config.yaml
n_layer: 11
balance_bias: false
lr_router: 0.00118
n_kv_head: 4
rope_base: 36600.0
attn_scale: 0.125
init_std_o: 0.00524
init_std_down: 0.00524
init_out_by_depth: true
lr: 0.00416
grad_clip: 0.5
Below are experts of layer 7 (counted from 0) of a mixture-of-experts language model. Rows are named router (the router's row for the expert), gate (a neuron's input weights, with its number), up (a neuron's input weights, with its number), down (a neuron's output weights, with its number) and show model dimensions 0-255. Each number is 128 + 24 x the weight over its row's rms, rounded and kept within 0 to 255. Numbers have three digits each.
Before each expert's rows: a language model's description of what the expert responds to; "raises" lists some tokens whose logits its average output raises strongly, later layers aside. This comes from a sample of Wikipedia text that the model never trained on.

# expert 7
Openers and line breaks. Opening parentheses, opening quotation marks, table row ends, paragraph breaks and heading equals signs, e.g. ( before an author, "special.
raises: "Ch", "G", "Pro", "M", "S", "N"
router:131144112121086124139145132115143172145129089157153106096138132123131141118151173117142141085151176159152107109090063123126116154130109150115108165147149145073117153142168111101091135131162133092090131151091151178127101114109117136100143163100108090107145124102147121135099130128147080153160100164122114166107125162114135112110111115130131172122108107156096115119164088138100160123152113162102127104126142114120153097121125078116115134141102124132144135159153071130143160173176122117108107068147139154129144120123128133124125105154127184109069099120165067108097133148149103127139113140139126166088136135142119153101128110141166108101128103113120113153091148115109139123128120127141128147137132101142133132135121109120071138162106147176089123140152146145095132101120128
gate2:142134098133107147127161127135153109128107156127129134121187148146090135175139124128124116105128111136094155095113132115090118060125146116145132185135155159168161112123142139133121126117092123149069176159121145082159141118096180130108108116116132076150122155058102114117140143122136123107123143161107082071145131140131133106103136121149124122137135100125135123175110082163119163151133139108085165116127122122122127127154155141168139140089158108120160127100139122104116120105121138117144143134090125148143118158114114153121167120141167199166156131090129086148130117111137126114132092146141092101096130096150147130081091142144116110131118077148111137128116120152136183165115119129100128162135104138125147158122099133100106135125093134127112111194158148131128152120149127
up2:088123101116144131137137133114145127131146146170152142142078096153148108109129139139134133132114119129158125145124113123157126171130161142139112086127137087091094173149087103139161099134139124109123114074140129172071138133160082117169153131138132149141104131169155114105138142120138158120114125097111160164169133147130135148148113124124159148165095134096138138085161187137160129122109140132172121139185106102127124143091109118078121098138104169161106100184110155139142167136149126178096152129124143114107125136145108134120118134131095090106108128137125158111143145150128117147172142115158154131124098163093106152178155113174130101140138150126149121131125138146122100101124103139136125104120163102111100109113150175137180129133140139105112173065112121109133083109161131
down2:144124104117146128156130158125100082139111169161108132122126130136134136154131110148135135130149137113107136105114120136151115093146160141160127105126134137096142163078061100134128166149114114152170164127167149113081123158135138125184115117145119116143106166116115147122120129075142086117160123083169160130178164164119102140137148141143160101159127135133174097174153159165123083084109139122134149152164100094094110107108104145127083124130146118118141160124133133092099126116146168099097107147111083137125130140082123138151146173107135111142106126091092115105088112115129144129134106122102129067139115147099105141111154169119107131131113108093105142098177129132121146154125119169109102109172126104134130131147094118112180119139107145088120136167159154144123127105106130

# expert 25
Closing brackets, award nouns. Closing parentheses after chart or source names in tables, plus music and sports nouns like Award, Cup, medal, song.
raises: ",", " (", ".", ".\n\n"
router:152165115137097107147123155097138098123122110153082134068110147138155141136155141094137124125141129094117145137092081134148085102119138127121131136153119121102142149139149131116101143151124119112125172152135164167124132148132111113099139136099105110111095116136141099111143105094111117164116117130116087164169161136090163116122151128147124179166115076114089130123143126134120138108164083141126141144170164121086135118100126078128149094143121110114112093122142121100126148192115160120077108087142083123173151121102140126124122096155129149129132088096121086089121126153147130145154093159179134131114133165151128167117188108149144128104149101109120132109117138121135062106149135134106109153146157137166133119118127103125111140128110148156094138152083109136107144135073170
gate1:161108164117081133132140138122093121129066115139112140149154122127119132117156169110111164115159112125141118151156127160129167131148160104157140172113124109123090116132117092112141152143105115122128097162099138140157128132144156099158087159104076124133177155121124120115078143095133150144143149097102095130151124153115148140122165119148108144123091103133133128092124167115114092103154116098085111179138156159086110128130078117108124121105131111166126157169167110129128138130116213130121157158122103137124132173111127128115109121106134143099084152118174167103135111108096097133111133122152147108147143144102137120123080143129125112168110129157121142141156169135119144093168160151139125127139169141127114107139139186133128126107090117166149100140109147100099171113155091
up1:096163085114173113164145118117144106111177110103147126115125109163142128118113122120087124077106134131115151151146147141127169110145120124101174148101153152114143151152113166118083117138171122095105146120154148124092105106113070132138138147139148166119112111170130154109179131134144111173095142148146121103168139135155123129106115136108160126129151127104109135151151118121141104151096117189127108135111072106176120112123167123167099135096122140102152123099128091103119152111130076111090096057161142135110113108148161133128141117170095135124109098153085155161128169162150140101104104117137076100119106132143089129100130139084105181135129100101130118102140126137121107146127091117127105108136126109115138152154114098138131107148165139126119142130155116106157134121099163
down1:174114095130130132152129098122136126162124156091104106099098120129126199154120117122185126137125136136144087131102124135171089096095128118117144122110105141156105093104104144155114075126123092119122081091126125126137174103112140108098123126086115094138157140126128130174116177136134114134148118097117160148130114135118107108113075144104131091127116189122158124153158120148117151152094147094116135083124132100092136133122105122114119134148138159131144084174122123121164167134124123139155112127078123152160166155119163153111129117123115135122148089127177120113179159159115142146145080086102134129139106121145174139134139179142118168125174101135114093134115130124133116128112150156154095131127105117139132097172087122100117114154165133124091141126119151066120112149140132

# expert 4
Mid-word O-syllables. Word-initial or inner pieces with o or ub sounds that continue a word, such as form in formal, op in Kurokopteryx, Oh in Ohio.
raises: "-l", ",", " (", "!", "."
router:151137102137070113156147150141162131138196130125150093074120105133135168135151159103143107123165124164138123119114142121121070132145160159161127133126103125129124136126134154095126155170157149147150186131140146086112147118105134109124156131138120119123186104147113107123138104146141116150130108155141114163133107158087110131102107146126095150125120114139098118082145136166087119124157079128094112105141120151136106134112109105117153123126129133144131080176134124101140110149161139137141157070109085112116141158098127085116120093136152135095107112087150079137129111124135105148157130183118139123072149189116166175088122098106132129111141092112115133132110118096132118150125153170072172116118132110143149169111124146143116138136118121155096130146093140131152145103126145
gate0:141137110144111115153142136106108100118151141128143168171135105140113122155130140144109140160075098124124082110110093140112133143158095105135148131111164086169159160109135178148078136136155117124165154106102155157173116117157118115147152171130155102144101139110080115124127080123120125160127125176077137137105088144141146105151121127089131087117107155157113096099105123163137101148099126156129140136182093169148105112174120119113106134120112117112116105144109138151118124126144109146138095163140125110111131143146154141146145129112121141124119064164181138133119121127121110156052145147139135117133150126152136162111125095107113104123148126105136157162126146116126075190153152136092146126102136093120101116094144157119068173161130127130098145132153121106134122142100120
up0:131143154163131140122193162135126153106098156153136138094114130144141120133131143162154145070117184073110181125083125125134132119097113113140095109112098137097161116130126107151164118111130162156108069129131095124120119169125139121102143120115113116125074133101171115139136141153114125089123137136118083101165131092158145106126105136132111152099119094122113148141127161115132134088155116122108084116114148115152127157117121102175100128086150146139163123140135130119162141088121149097145113071134132147157155152135106140080157124167117090100110181104137126132085134129126124093140097141136092148110156129116148094150124181157116124134133117161100101132127155157108164107117070165112103108109117124131177121135127131121168106130142116119166132114109117157087112151160150
down0:113135107167098104120141106166124152130108110138127141150142130111085128100147144124102104136153126115137137152128096105128146133140138148111140144128125146150107152142108137085121102122150115176118109098135141123089106089172107095147162170118109108163138124140088125150171099130102162125100143095101118096160095151148168121121086107150124130152119142127152125141144076168115096084104162128119168107176127147114094099110107134130095107116159101152186102158105129126149137109136132066178088116159114137116108067144159133138121144100126132147125089107113155145129146104093141105107116155146070138163113109124115127169155119165113158097123113104122121109125116148178124146115150114167140111122105130096125136152124087138099117162183136139104119152107129098181078141135123

# expert 23
Plural and noun suffixes. Noun-ending suffixes and plural endings such as s, ions, ations, ities, ers, ings, plus %, people and population.
raises: ",", " (", "."
router:118138112147119114137130161122154105171160096148135108062096118125139123103135143136135132104166118097134118106085119142142104162106129141148107162175132117088146127108126154127100127151156125086154113153175140196121115183088110097125110144096122127094142121164139129118118111117139147146112136112131111121132148143096134128123102117168106175133133100157078149094152137164119117134147106160089142121150126124086118118109097083115163156105119107134161112132133068106132159125118136131103080157152096146122152157096124139127131073155139154106113101083164088129104090149109106163126130192137112134113127154131103132113148111133120113097110113135123127116137125139173110140137114148120166127179150109166155131154123135120111125149131127182112172146126118113125160090120190
gate2:096068101148105123116153120085140113122122095144140130122106178173107117130176145122145164159126134115150098146165094124184134114144114115160057136096122083125128130102100149112140127081129157123080116163119148151105111071111121125137120116108098158154099131137093099148110130140099168123130156135091126115143142120130114158171154120128095091170114122131096128096119148152131111155102083144142105128156106144162140141099142123111133152163114157160162121165142133139173134096169158138130134121137091128130127091082122111131146146133144111094094121095117115114147134124135110109130109121144096101122107177089120158106141113130124160086105142126113139131106127140109157149131103153143133110140092147144155117115134140170169119112171111181104191149141130119142078133120144
up2:126140149074123146121102209134110144169120153100082123181163137131143108128130106070083093146151069112121160080106126157141142136118114108083142132143129082133116153153164158154129117144156083182127146163102138077130111096159081089098110098142133128150111140108131091135146152120128122093132123131139145132166100115172135120174132089112150140154102146135111115096144124140135144124095159134151138142116149140173129095108138130100107118166142123119110153140083086112126118096106148123123098094144126127147126086119139160109115107199149145117134102129128137121131116126089119113149138101122139105145137123152119133123134152147098141126134175138114136170118126134097094128124162129093129123099130128108133105148115127132088094130109143109150113124123116096120194120161098
down2:103117098129144109151086075113097158139143124115117138161167092110160100114129145121129137154145135142157146132157120132079100123131119116117160184092153088122111136150175125137157115151148159117126147148176097103071172135089121164144135083103094151135163129116150157103127148127089155145123138138129105147111149125127125130156125135103095125129110163099118136172143086130128134163108105152098166133100154141111123129121111071134097123143144103115116146173139175127104122155118141149146183094135112145094121096139102139114111137126116145130105141144130163110092106178119114116158146134094108119104102135137194110139140142122112123128111099123109105149101136152133152108141131137111133128053085157126109102153148166116135143110146114095113138131140162119079101173165093

# expert 31
Year final digits. Last digit of four-digit years after 201, 196 and similar, plus months, places and century that end date or location phrases.
raises: " (", ".", ",", ".\n\n", " |", ";"
router:173158116148088100119156155076141127155127122144109120084141141122133144111128149118143100139151151130131130142100070149149130145126178103089128141144096110077120138108155122098135173191146124115161156167164158107146150132122110097110129173107119118112150156172115153164124127141139127160131145135126110135166147113107110113126152140138088165138079099167100106075144091120096129094128092162092140119119136125108115159106101123096156095108155095132123117156154124112129137143155138102094123142142113146118173115100125127059126133137130156113113141121157115068082119139107130147126113159151114124108111151119129151118148104131116102095103098116139157104136121116149116135116114126089122161115148114104166145166115121116096170157102182141112145167134151104117168087125155
gate3:173131122098156118122138126111129125084124120120073137106157185125145137079150128118137142127178125125162105123124126122120141131148116110101122134096115144110144159143103128103140106113145121128133151131125159129063134127137151113121147173160150101147076147170132125169143094136121163074169100157138138136156149148102131154164115155170119101146117119160128142119147129128129131128130134137151156108139125090116137141131092125139138143118103160166130083187135139077116168101139107139090122125136118120118114209158136146144129093145155123088123110157142166146131141130167127140124105137090139134089172118122114094162139134100090113079149146130191120147113105111116160145140069121150133122127120071088174130144126139114099115167111118172101137150138114132098123140136164
up3:164149107148149101131131141091098120092128120115080157089097170119144126069164135111108152135136138121158154109113094106119134130181111100110106128097118144135140154164105089126123152126122158112121130129124133138056100099125151152147105174170160088154086133160142118146130129123103166104187126128112111154124162107109118151143108164198111095158140122156152130116117086105125124110121124141139154112134120084115100155124130099143138156079133137143102074147105145130132131101160136117100144123170129112111113157177128173132140135124153112078115111160128159138111115130108125125112118111121157103091167117109116107151129161128087106099152152144165114143132153112144155117139114129137143128109115081116151146123116122138077112176106102152100124140133102091114131144116181
down3:160138095128133156113131134156128123111158115153120131139105107150138087122138137145116165145107133130116114121136088156141137082114161125111110112147119112201141126164142133112080112138096147125139115112124109164112126120156148142124156109132164124118179104096148124089160155106135152134120116128147127168119156137123142155107094119096159153094122090146147101118116078121125168165092159157084113109125074107111151172143143196173147107161145118136109078144107084128154126138101122083123140152152123131129155083103096114120150179109116130107131169142090175136127085117136118091136134150109115099143107120138130143138120104162133116161124142113107089141134149150173126107096158176107161158137123103145091115114164116120121099152159112105146116100104102080091120127121108

# expert 22
Months and letter L. Month names in dates such as on April 7, and the capital L for losses in results tables, e.g. L 61–62.
raises: "ical", "ing", "ie", "ism", ".", "er's"
router:105104128138114122156126109072130151128113159161105125139102142127135139124145123099144080135126147154157154137100077126147127112118130146134137128131096103099121148145142134126113123137124126113127119133147156148124147118125118114122148118097103120138119099150113152130140112105155116115122111120153095101153138150101101132103149151135128141169145109181114145098193067148108155100157093139127100130164129137147106125131117107107144129098138130127132096148162082105116137146179148134123131108160096184116173153115143136120080115153161133104097136123171082103137060127119157135168119112144118144102143161136131144084173121122089095115092113104172136085105096091129098086134098167107149117095159070136117129120097148141102133117137162136108181172135162069108124119096149
gate4:112121157162138157123171141128113124084127156117159155149128093131094138150152098109127114172128062171124129170109123144168140102092139116137118162111141093090105139097143180104109108132190118115171138134110142149144154156119130142124153132090111087133125130120129155118081155127125128153104092145096154141120128130125133113135124136130150120147164169092120180146122104105119174069130131097121147126059119166155094134155110130147130122096117137131137134152121104094148136150143150124117120145149151089105101173138124150114113111139130075123127148096113129114133106138146130137131123139214142128112125104151145159120139083126169091128162077114130103156111125136103106135160115157144103109148110122134142147059133078127110147157115133156115139134153109141129118157108141
up4:127171154106132096152139136136137127138120160107115117118120158143095167126107138111162110142141129120135148118121130152099134154126129159130113128125088134167136138147130121131152096095088168139114098114123137104131145106139131166121109083137119149151135092138089127144151170131162112096155165167198134139109128145143105149141172158112135105132112093211168132161116138126082130109141126130131125150132131060144110116091139093159116144148131159109118135112143104121166146149127141124112126099099134118170134106091094121123139138131172160121116109129074081126177118095133152125148120147100152171115095161087158089138128167112113170162117160125084150114137132129135139108144136111099147116178123099159108108137108125164127126127128124142119140140181094085161118072097107
down4:156147138143139129124143107108109148114113154110147128154141179119132110159172090138154084136088176104078132133094107148147155139113153157140157152124119135132135127081177133155111114117104146114147115175109149175089126138169120125157120138150078151157153110094106135110116137131103147178147123136169146107142124173144109114147110150111113131118104147157148134164091131118120090118138105169118136141103132148118150153154106121145117139111141151133143113180137147104082127109148124142117116152114085120110138091107127116119113137144108067170147143115124133111117107134115138163134129106149196091118123126164141116135149158137075134114169155142083104148119140154134123159091155177122155113162124101167093137119133123104138139100149126081112151199159101153161112117132140

# expert 26
Personal-name pieces. Fragments of personal and species names after an initial capital, such as Jos, Rod, Fran, and Liszt, Rasmussen, nattereri.
raises: " =\n\n", " has", " does"
router:101136145160101085124148132110157151163153141165155104087138106114132177120114141123134099133122148110138096120125099139130162130109163155107169157150120163127141149137163110117131095159152142136134149126131126128143125103148130101099104124125110134108133177139074150131141141152143133159132091172147136155112118164118164115111142172142140165154143115141158104111135104140126137111114107138103143143166150151144135086140133124130144107127137122143103095157155103089154148131146130155138183115126098159168167123115125132125038107154134155152129092163143102096113117137082080105140061114152127135097137190123149119106142152108136088129126100090117116089107118175136117123116108139079141084156159115148164119133144123132112146162120133143074126155103171111122172121116134
gate2:130109092091121094115092122136080155102078108113104088111148142119104117125116084142161117147100147155150156128113122155096157153169168095117105140151114165117181168109139114120182132122120152107146150131123113182132108160100141152159103099140136161130141107167110156139132082153102110134102138138107152144128114102120155099086144176105106154113119124120098090125099086104122117086104101123160118154171106125149097122147149077134140138156146096090100155135133109124133127116140122135118124125144141085102138102136123156135092164137136138125139097120114191104118142151127136145120149117153143125105141156139117112111134115099125109165156145118145098066112113134199120152104112101135119131102152154133129127111150131110146158106120142173137178138123113096107178163133157
up2:096128098095139122148181150132173129073128153177147144134122190132128125136166141107139140151119169122144125117084110135167128160142110166104116102167138059177082141123124114128113136141114147111108083137143120097130098127136144133140108127151155133102158153090132126098124103094172093139132139168161135131153082114131136114148142162071086109143122112138065146104142133103154148163116136134113113115134121114139145116139080155103118119119157142163097130129152153143152119086112092107113144152123158113175123137098131128158160121159157102114119145176138124202119143131153106131146148145134110098098144119132163141083129103146124143146139104162081088123127098136103124103169086119120102088140142111122114119136153129111121127139122140120096149132150120137169142140141127
down2:107122127174104087107116117090099145081156129117131165164097130156143075133134122132096126082119120119132134153119101098151145121137116140126137140132172086115127112141106153117158118181091090154084110139119125103172120063135118097188109132162138149141109110110154147133102117108142105131162134136169099147158104151124160156101157159107111133120184132142140163139128159114110107125142106132115166149098114141105126118153136145151160132152149165124129115106110101155153146132150152136114093113091117159159140108104113087077140124150154133123092140132128138125115129144119130108120156112127156141116138144125125108108104125139156114116104169150128134089126158064162101146098094166197139137131106115139114170134097110175150167159163093100135111149139130115099122130158096

# expert 8
Th and ordinal pieces. Word pieces like th, ath, nd and words such as end, second, third, born, often in ordinals like 94th or month.
raises: "s", "ing", "!", ",", "less", "'s"
router:112144159124112100147137154109138123176145111148153143095087110164091156110141165115110117117128129117162113106099153116131095104168142158136147183131125132092127151093174154113116130129156121109106168169134143149137141122115088127110114151109122143099138147125103085171128141123070129134184125148120136165131147139123128094112168142139140126104099096169114123152169121125086129111154133134091140122113130139077101117127120118100129130102168099139127130105102109111129166137117159108133096118154095144168147117130148105118132133161135137122141114145169094121108096096160159123172110204154123077117112129119128143114143107066084145104057106124129142097130125129135091105183084091136146140127156135152141126184134124119122145172134148120110137149119148099124125107114142
gate9:174124169153120142157162121163168168091134096076106120106108128142083143132083159118110123090108100131107146109139106135112116153130137157142118101109162107157153119114131085148100130118123128109123145133106158128097124117073130146142103135122169170122130138162131149115114140118086132130166145137146143159104104146161127157149122111088112114193132108137171082136153133118211151147112139139111143145141163119119103109115074164116117161130129135110131153134101132136146124148089140144190090156126140166103143133204091129160147116173169157144119136157126137143088129101153119170134093157179137117123111114123100134136137124138114083115123105081118130154104130130115118142129140153143126122136163139122117117112092136164135138148086137087116104131131100127119152118147129
up9:146139144120112120146171140159130152127099152145128096143137060089126122108135134118096115142091132153113136174129118101128140106130139124129155109098106166142154091166179127145127171126116155146170147124107158176126137183135138101108134173165164095178154115099148142154146090118129102140148112127139134120116144146110154136104171158154104118169141146127128146154123150137096121162100140166101069130121161130108130106143151151125108146159098138136145143114130167120131145115154098158115155093128182132124131127174146143134111129118141095141113112126160136139129134122128136180110078155145128103114188129156080119131100172127133153148098131167116096110190121095145117162116143138102117121173140121097120119101128139105088140085153147115110134129117144192104135138110120
down9:122126176120158141108133131111165148150128124109107135131099100116128164093100131166138096101139117145113134155172118189151136104122127131132148093131134146159106147120129094141090163093156132096161145120138139162105135112104148125107131148107124152112108125139148171159142104128122092061168169141130132149099135102150087130154093158091124156124094150126141115146116151159172174169106143096110147116116130131129133106171127082090121118151107154152110132108124080130102111123143086094153151144166171121169094177153125108145112138119128116134097120141089102105123152166146122125149114188126124106107105133139117154127131175123122136099158143132170124157144112124140157122111095158122154134147156127083104080133166144105079127146139135118116094134114107094151115144180114

# expert 19
Past participles and verbs. Main verbs and verb endings like -ed, -ing, -ated after auxiliaries or to, such as devoted, released, won, investigate.
raises: " to", " by", " at", " in"
router:115164129163109099142109169141132146147158098130130062126114112131159138123161135137119110105137135131139083130082072120151116170140147154125123151135108120093134174086119152113145120156139134133161146119136119113135074110103126099126135125122139155096143158165134131154116106106121129158119134100121123163109153124095161077116110131110125146151082113142096093123132115163100136122110129116101129136143106126122139111085120098143117117099141108148126109157154126132168171154159152084125112083128100140169152137115129120145075114138100130083105099163116135074080112143140116101171065164118134165137126153106128143106162095131118137101097101138123134089140126121160099159131140119105166146116202116173124179158104105123110113150130154119113113167130116139141153103143163
gate9:135146111120142095142166148143111148109145154103143117135125089147124136150128097120138171154125164147114149127118146145086078114169094189109132142095124124133133150133123175146119126114087121146149121108115132116139188114127115119101115171107155122070119165126124143109097114134155144129105122158080124128149146099125128126148081143161149176107096141156125110123125104108174122145162128132172147074123102163115146117173108125109168125147150130127136102106106133118152099131136121120157153130121136133145139092153138129116133152126107173100091145141129150121131094152099171157090144136115092125133138109147121093152119104110071159141135130134151107080089117139102124154133102131114076158129155157117116157127091145109148075166114130181087180141159101106130078123117116
up9:172134100149108118076153124129094103137137104137141118132143122099122126148085125128185165128125166161116131089129132101119157129126123122115134150122078091123123117115160158157112169078114127121153120147132136133142105123148099068179137144191133107137135102103121110125114142126164143158107116114109081174130144110163152128147128062137135167109098172140106139101130136145152098125160125071134154060143125099140167071124123110164145116118124128131168130106130109137103126147138113135142140157081127086152102120128111123143125109146122118114103164097094120109160144160154091132146124121184116162121168097125102118092149111149145104138122098129160109152129149135095134163106152122124135128134146128125099106140123118108119107134162112158142133167125108061130145112124173
down9:085178167106157114135142144109118148134117138119129119147174051089146129173115126147094161154120117144120119111109128120147095139104163141178170103095117070124124156132108126097150148093125132107120137143141098149125117132117110162167103125148158131115137105105144134101151157095127132164152126121113111146147113062123127142124128130143143158148120130158125118167113140156153124069125105140095120136151134119145138144156138140154115102156112089102142136130148092132148177165148151141142128142128055123093120092114095144118111125046134120112146177111119097153151136097111075102095088119088132108125138099116140115136130115139122140141113139147124162141127130101114140106127154103131155122171157149117185095111104124144141105114119152098119139181133129162145112085130130